{
  "n_layer": 10,
  "moe_layers": [1, 2, 3, 4, 5, 6, 7, 8, 9],
  "normalize_top_k": false,
  "init_std_router": 0.0157,
  "lr_router": 0.00106,
  "vocab_size": 24092,
  "norm": "rmsnorm",
  "norm_eps": 1e-07,
  "tie_embeddings": false,
  "optimizer": "muon_variant",
  "lr": 0.0025,
  "beta1": 0.9
}
Below are experts of layer 5 (counted from 0) of a mixture-of-experts language model. Rows are named router (the router's row for the expert), gate (a neuron's input weights, with its number), up (a neuron's input weights, with its number) and show model dimensions 0-191. Each number is 128 + 24 x the weight over its row's rms, rounded and kept within 0 to 255.
After each expert's rows: a language model's description of what the expert responds to. This comes from a sample of Wikipedia text that the model never trained on.

# expert 11
router [134  94 110 154 116  89 163 127 155 111 184 142 123 131 110 136 154 111 107  92  72 112 103 120 179 129 116 117 117  86 119  95 132  96 129 110  92 143 121 114 118 144 126 123 125 143 150 114 132 102 137 130 139 169 174 139 164  71 109 130 102 160 125 152 116 144 104 128 112 172 123 133 140 107  94  79 112 124 152  85 143 121  97 116 101 144 147 137 172 123 107 100 114 155  88 150 119 154 139 145 131 160 141 139 154 149 121 144 116 133 115 100 134 115 148 142 125 133 114 112 116 135 157 151 116 115 109 145 129 139 140 106 101  92  97  90 134 112 177 135 113 127 161  96 114 199 100 178 157 126 108 191  98 148 119 109 121  98 104 170 128 101 124 152 123 111 116 123 158 146 117 112 102 176  66 138 152 109 140 116 153 100 125 138 149 148 137 113 123 131 121 144]
gate2 [134 144 134 152 181 140 117 151 107 143 118 117 160 130  96 145 131 148  82  99 153 149 117  95 136 169 107  70 109 139 104 100 151 142  96 130 115 170 127  97  87 136 123  99 136 144 134 151  96  99 126 150 106  97  78 148 163 132 107 147 140 160 147 137 125 126 107 119 147 148 115 144  70 146 137  71 141 144 140 176 135 131  92 142 109 154 155 120 145 193 118  98 140 120 123 156 101 147 144 135 124 128 133 133 157  88 130 148 129 119 147  98 145 141 155 143 163 134 157 156 120 113  87 148  83 122 110 123 149 107  97  88  87 155 167 111 156 135 143 111 126 124  95 144 130 130 141 137 117 120 107 144 120 120 142 132 103  65 133 144  78 152 151 130 138 122 139 121 124 175 122 155 117 149  74 137  93  88 120 105 120  85 119 128 128 144  86 130 118 136 140 130]
up2 [137 153 133 143 150 151 138 147 126 134 170 139 160 137 102 151 104 147  90 135 125 127 115 124 132 112 108  84  88 183 102 138 163 102 137 125 123 114  75 120 130 194 102 166 112 122 128 133 133 105 131 122 140 116 149 103 168 158 138 125 105 121 109 102 111 117 137 106 132 156 121 160 140 120 132  94 156 128 154 159 123 118 170 130 119 149 130 131 110 103 132 105 130 127 160 154 135 160 131 130  62 195 112 185 112 107 148 121 106 142 109 157 135 127 140 102 110 123  83 122 133 158 148 127  69 148  89 138 133 115 152 111 142 166 101  89 121 117 117 122 149 165 128 109 118 129 161 129 140 151 130 112 124 118 179 146 145  78  97 105  97 134 123 189 103 136 101 149 112 129 146 118 119 120 140 116 163 110 104 166 125 127 104 127 161 139  85  95 146 181 114 134]
Description: Decimal points, digits and cell separators inside numeric tables of times, statistics and percentages, plus empty cells and sentence-final periods.

# expert 0
router [123  66 109 138 156  89 137 104 128 136 172 119 157 112 153 140 152  94  86  86 111 133  98 130 128 128 120  98 114  99 128 101 141 109 130 131 118 135 144 109  90 129 113 119 146 143 129 142 158 130 126 100 149 120 186 169 145 124 138 121 106 126 129 136 117 124  97 168 128 130 104 137  92 120 114 120 165 121 142 134 126 140 158 125 129 125 138 158 185 140 130 105 114 117 147 146 102 167 121 169 129 144 157 164 123 163  94  99  92 126 122 116  91  60 139 133 164 173 109 136 109 131 177 103  98 108 126 143 160 149 180 115 129 117  84  79 152 127 162  99 126  98 140 109 128 163  81 137 129 109 117 154  90 151 138  85 130 102  91 160 115  99 136 115 107 144  94 133 157 116 123 134 125 143  94 185 144 120 118 121 155 117 153 153 158 155 150 123 137 110 124 142]
gate1 [119 187 120 116 116 102 136 153 113 125 123 106 138 131 108 160 129 147 117 163  90 144 178 138 151 130 129 125 118 125 126 163 134 149 142 147 130 113 125 144 134 159 122 147 138 151 116 157 123 135 104 107 141 137 181 109 113 168 130  96 110 135  93 152 121 100  99 147  94  94 117  85  44 113 136  68 132  90 157 143 138 116 106 166 138 115 136 123 111 145 117 129 152 132 119 126  84 165  87 113 112 105 145 101 126 162  88 112  68  99 144 166  99 136 208 130 145 106 110 149 148 124 143  85 134  96 123 152 129 101 132 139 129 113 126  78 153 121 135 136 141 124  98  94 126 147 137 139 108 115 154 110 105 153 158 111 115 168 112 129 135 131 122 135 113 127 128 141 109 122 169 122 165 172 120 122 122 144  93 105 130  86 130 126 107 181 150 153 144 120 141 117]
up1 [134 126 106 133 119 150 133 128 123 107 131 115 169 128 125 115 163 147 166 128 104 156 155 116 158 140 161 111 152 118 101 134 102 130 103 112 117 162 117 114 146 126 130 151 133 128 141 178 121  92 108 147 135  81 182 105 150 138 180 133 119 126  74 155 109 127 108 177 126  97  90 113 110 135 114 109 123  90 139 137 128 154 112 143 139 145 105 115 101 161 122 137 112 111 125 112  96 124  70  98 122 106 181 112 154 124 126  97 111 102 107 114 124  99 134 109 138 104 120  93 154 132 132  91 112 162 109 161  74 115 106 130 154  60 114 122 207 140 105 166 135 151 115 110 106  80  98 105 105 130 198 137 101 123 128 141 137 108 127 132 105  92 112 157 136 122 145 122 144 129 160 124 117 111 134 111 118 120 114 144 163 108 124 136 159 164 119 160 147 151 101 108]
Description: Whole verbs and -ing/-ed endings in running prose, often before a preposition or object, such as took, moved, express-ing, split.

# expert 12
router [126  80 139 151 135  77 140 104 133 114 138 126 149 146 165 133 116  82  83  54  63 123  98 136 141 125 132 145 112 126 121  62 112 132 122 129 140 146 118 128 138 139 127 149 136 137 138 120 143 142 111 124 127 106 152 123 118 141 119 106 128 144 137 123 121 125 112 111 143 159 151 139 157  93 111 116 121  86 141 104 125 102 134 146 130 151  93 135 167 108 118 133 147 133 128 169  92 134 123 161 127 204 155 164 114 160  95 155 102 133 142 131 108  84 128 107  91 101 147 136 103 157 160 153 138  91 153 119 144 127 134 111 117  56 102  78 118 126 117 120 159 149 139 133 113 185 139 175 149  99 102 166 107 128 113 119 126  98 118 150 140 124 134 149 106 151 118 134 169 151 115 147 130 145 100 145 141  90 164 135 160 105 122 126 139 157 166 114 125  94 161 119]
gate2 [120 115 149 142 138  99 102 106 122 140  95 128  97 155 124 155 156 129 144 103  84 118 132  91 131 140 112 111  86 151 156 117 136 150 104 108 116 151 125 129 134 111 120 113 146 100 173 115 118 158 113 111 127 125 101 159  94 148 129 108 123  98  81 114 133 133 149 121 152 140 125 122 122 103 157 143 129  95 104 100 123 108  99 112 119 127  98 159 148 144 130 131 183 154 137 107 128 150 109 169 147 115 113 175 103 139 143 134 131 132  92 142  97 103 125 159 117 160 123 175 135 172  92 156 132 121 139 129 156 124  97  98 160 105 113 158 135 121 131 119 161 160 207 139  98 154 146  91  93 108 122 140 162 127  69 111  96  73 119 153 100 153 138 162 162 107 166 150 129 122 107 170 114 133 105 133 149 104 124 115 135 120  67 120 149 111 112 143 156 184 139 129]
up2 [129 133 112 118 139 107 107  90 103 115 116 121  96 176 103 118 158 125 152 101 110  92 132  86 117 143 112  86  99 139 145 149 138 127 115  57 140 159 126 135 146 121 133 127 127 102 145  93 108 151  98 113 110  92 135 163 107 151  58 133 128 102 103 117 125 120 140 113 120 156  97 143 138  84 136 128 102 150 118 117 139 142 131 124 120 137 103 151 125 114 104 122 158 135 134  91 116 144  90 150 151 127 111 127  92 162 165 121 131 110 122 141  96 114  99 124 139 156 170 125 110 176  76 142  89 103 117 118 160 135  93 100 120 134 120 168 160 131 113 135 163 162 140 127 112 139 139  86  66 111  81 129 114 108 102 131 107  97 130 130  90 151 125 136 122 141 160 151 121 143 110 167 134  82 121 150 134 125 144 128  88 109 103 100 154 129  90 157 174 172 162 108]
Description: Leading and trailing digit chunks of years and other numbers in dates, headings and tables, such as 201, 199, 197, with single final digits.

# expert 1
router [112  70 125 157 149 107 196 122 151 130 120 134 137 147 152 150 131  94  92 129  99 119 101  96 149 126 109 129 105  99 162 104 130  97 142 129 143 171 147 135 127 125 106 116 142 162 152 138 176 135 139 121  89 126 139 130 148 117 136 110 123 118 117 133 113 140 100 126 103 170 129 126 134 117 113 111 126 103 171 143 133  94 128 108  95 159 117 123 175 109  84 111 136 165 137 112  83 132 148 139 125 151 166 154 145 184 101 133 124 117 119 119 126 127 131 113 168 155 117 120 103 130 145 171 125 111 137 138 128 127 106 108 141  56 106 120 122 100 151  94 130 118 145 107 127 153 146 166 137 111 148 184 117 129 105  98  92 135 116 147 147  99 165 157 105 168  74 141 151  99  97  98 107 144  88 145 145 107 122 104 146 101 143 115 148 132 176 145 130  95 165 173]
gate2 [160 150 101 117 145 154 110 129 159 123 110  93 147 129  95 133 124 139 145  76 127 105 126 124 135 133 132 121 156 141 102 130 127 155 159 165 135  94 136 115 139 130 158 134 156 167 140  99 101 166 159 116 124 124 130  61 126 118 130 127 147 139 162 119 111 119 143 118 123 138 103 105 122 161 108 105 142 130 136 180  84 135 121 145 117 140 114 141 161  80 173 117 122  98 150 139 133  96 139 143  89 160  78 101 112 164 120 149 120 140 105 114 143  92 174 140 139 153  84 102 106 160 145 143 106 148 124 141 126 139 110  63 134 126 124 156 100 144 156 128 181 143 137 141 127 154 127 118 115 119 126 141 184  97 143 187 123 106 121 123 138 137 132 106 166 131  96 127 104 158 151 106 194 101 110 122 126 134 114 135 127 145 117  61 141 159 154 168 113  99 131  98]
up2 [134 164 101 104 138 109 134 134 136 125 116  89 124  96 130 126  86 148 113 109 116 151 118  90 114 164 104 145 185 108 139 138 132 162 134 214 153 104 164 132 132 134 115 158 140  96 159 118 113 126 150  99 117 163 142 128 144 141 133 131 161 128 173 158 147 150 115 127 106 172 120  84 125 152 128 117 102 126 163 126 111 152 114 198 125 151 166 125 114 152 200 135 126  95 142 133 118 105 121 129 149  96  92 100 124 105 118 148 105 113  96 129 125 133 130 152 131 139 146 105 132 170 120 145 144 154  82  78  86 140 104 165 126 153  94 131  92 158 134 128 141 151 150 149 101 165  96 105 117 161 143 120 102 109 126 137  84 140 118 130 112 101 114  95 101 102  94 122 129 110 130 112 163 123 115 135 151 137  99 128 146 105 120 132 123 108 122 151 107 106  85  99]
Description: Line-initial tokens in tables and lists, such as the opening pipe of a row, list dashes, headers like Pos, Rank, Track.

# expert 15
router [113  83  94 130 174 126 165 118 158 157 133 118 132 110 137 143 127 107 103  98  99 128  81 128 130 124  84 155 111  96 125 130 165  97 155 102 143 125 144  99  92 135 120 102 159 140 159  95 136 137 160 127 117 146 112 140 168 123 140 126 102 128 112 154 103 149 113 118 123 184 143 124 134 158  97 124 165 121 155 126 121 119 100  99 129 120 142 108 136 109 146  96 121 135 156 119 120 135 112 160 125 137 126 140 143 103  92 171  85 115 100  93  83  84 119 153 106 128 116 125 124 143 158 138 117 115 139 150 133 176 159 100 154  90  80  77 135 140 138 138  64 122 171 106  75 179 160 116 124 126 145 185 150 134 163 108 139 129 113 165 139 116 128 127  98 140 123 142 126 154 121 141 126 163 100 135 156 109 173 155 181 116 127 118 158 121 121 134 133 111 154 138]
gate2 [136 164 117 134 134 127 147 128 109 123 159 108  86 109 140 111 106 122 108 110 120 164 160 102 152 159  77 102 174  89 102  86 148 167 117 167  89 117  97 127 130 171 131 118 117 126 140 109 116 138 126 129  95 111 124 118 165 183 162 120 127 159 133 108 171 137 131 130 113  92 122 126 164 134  98 126 109 122 124 119  99 143 137 136 106  84 143 102 118 102 124 142 113 122 107 116 148 165 157 133 157 110 172 129 154 106 124 167 114 137 126 166 137  96 131 120 122 177 100 150 155 107  98 122 103 102 156 103 126 113  75  90 146 153 123 104 124 151  96 132 128 146 124 127 113 118 113 118 129 152 108 158  97 114 138 112 136 165 126 161 164 143 104 124 135 123 147 117  99 142 170 111 134 143 107 126  94 155 102 148 196 105 174 120 148 133 146 199 151 140  97 135]
up2 [ 91 144 143 128 126 146 166 128 102 126 148 146 115 135 110 104 117 102  71 126 107  99 139 133 115 145 119  87 182  57 136  85 143 134 110 131  95 163 151 115 168 167 140 160 167 107 103 164 116 106  76 113 109 125 110  70 119 141 174 148 134 129 170 153 101  90 126  81 115 141 169 138 116 132 150 102 114 116 123  87 125 137  83 153 137 169  93 144 121 138 123 153 149 131  98 123 139 148 115 117 129 126 136 135 109 126 144 123 169 101 115 145 141 135 141 148 134 153 108 130 159 108 144  97 152 112 130 134 120 123 128 128 143 165 116 132 112 120 106 143 115 194 172 123 129 100 152 109 122 152 112 166 122 150 116 130 121  60 120 164 139 163 136 137 120 108 184 111 124 126 137 150 159 150 138 150 112 151 115 108 163 126 136 136 133 111  83 126 149 131 157 135]
Description: Colons after infobox field labels, and coordinate symbols like ′ ″ °, in dash lists such as Genus:, Location:, Citations:, Released.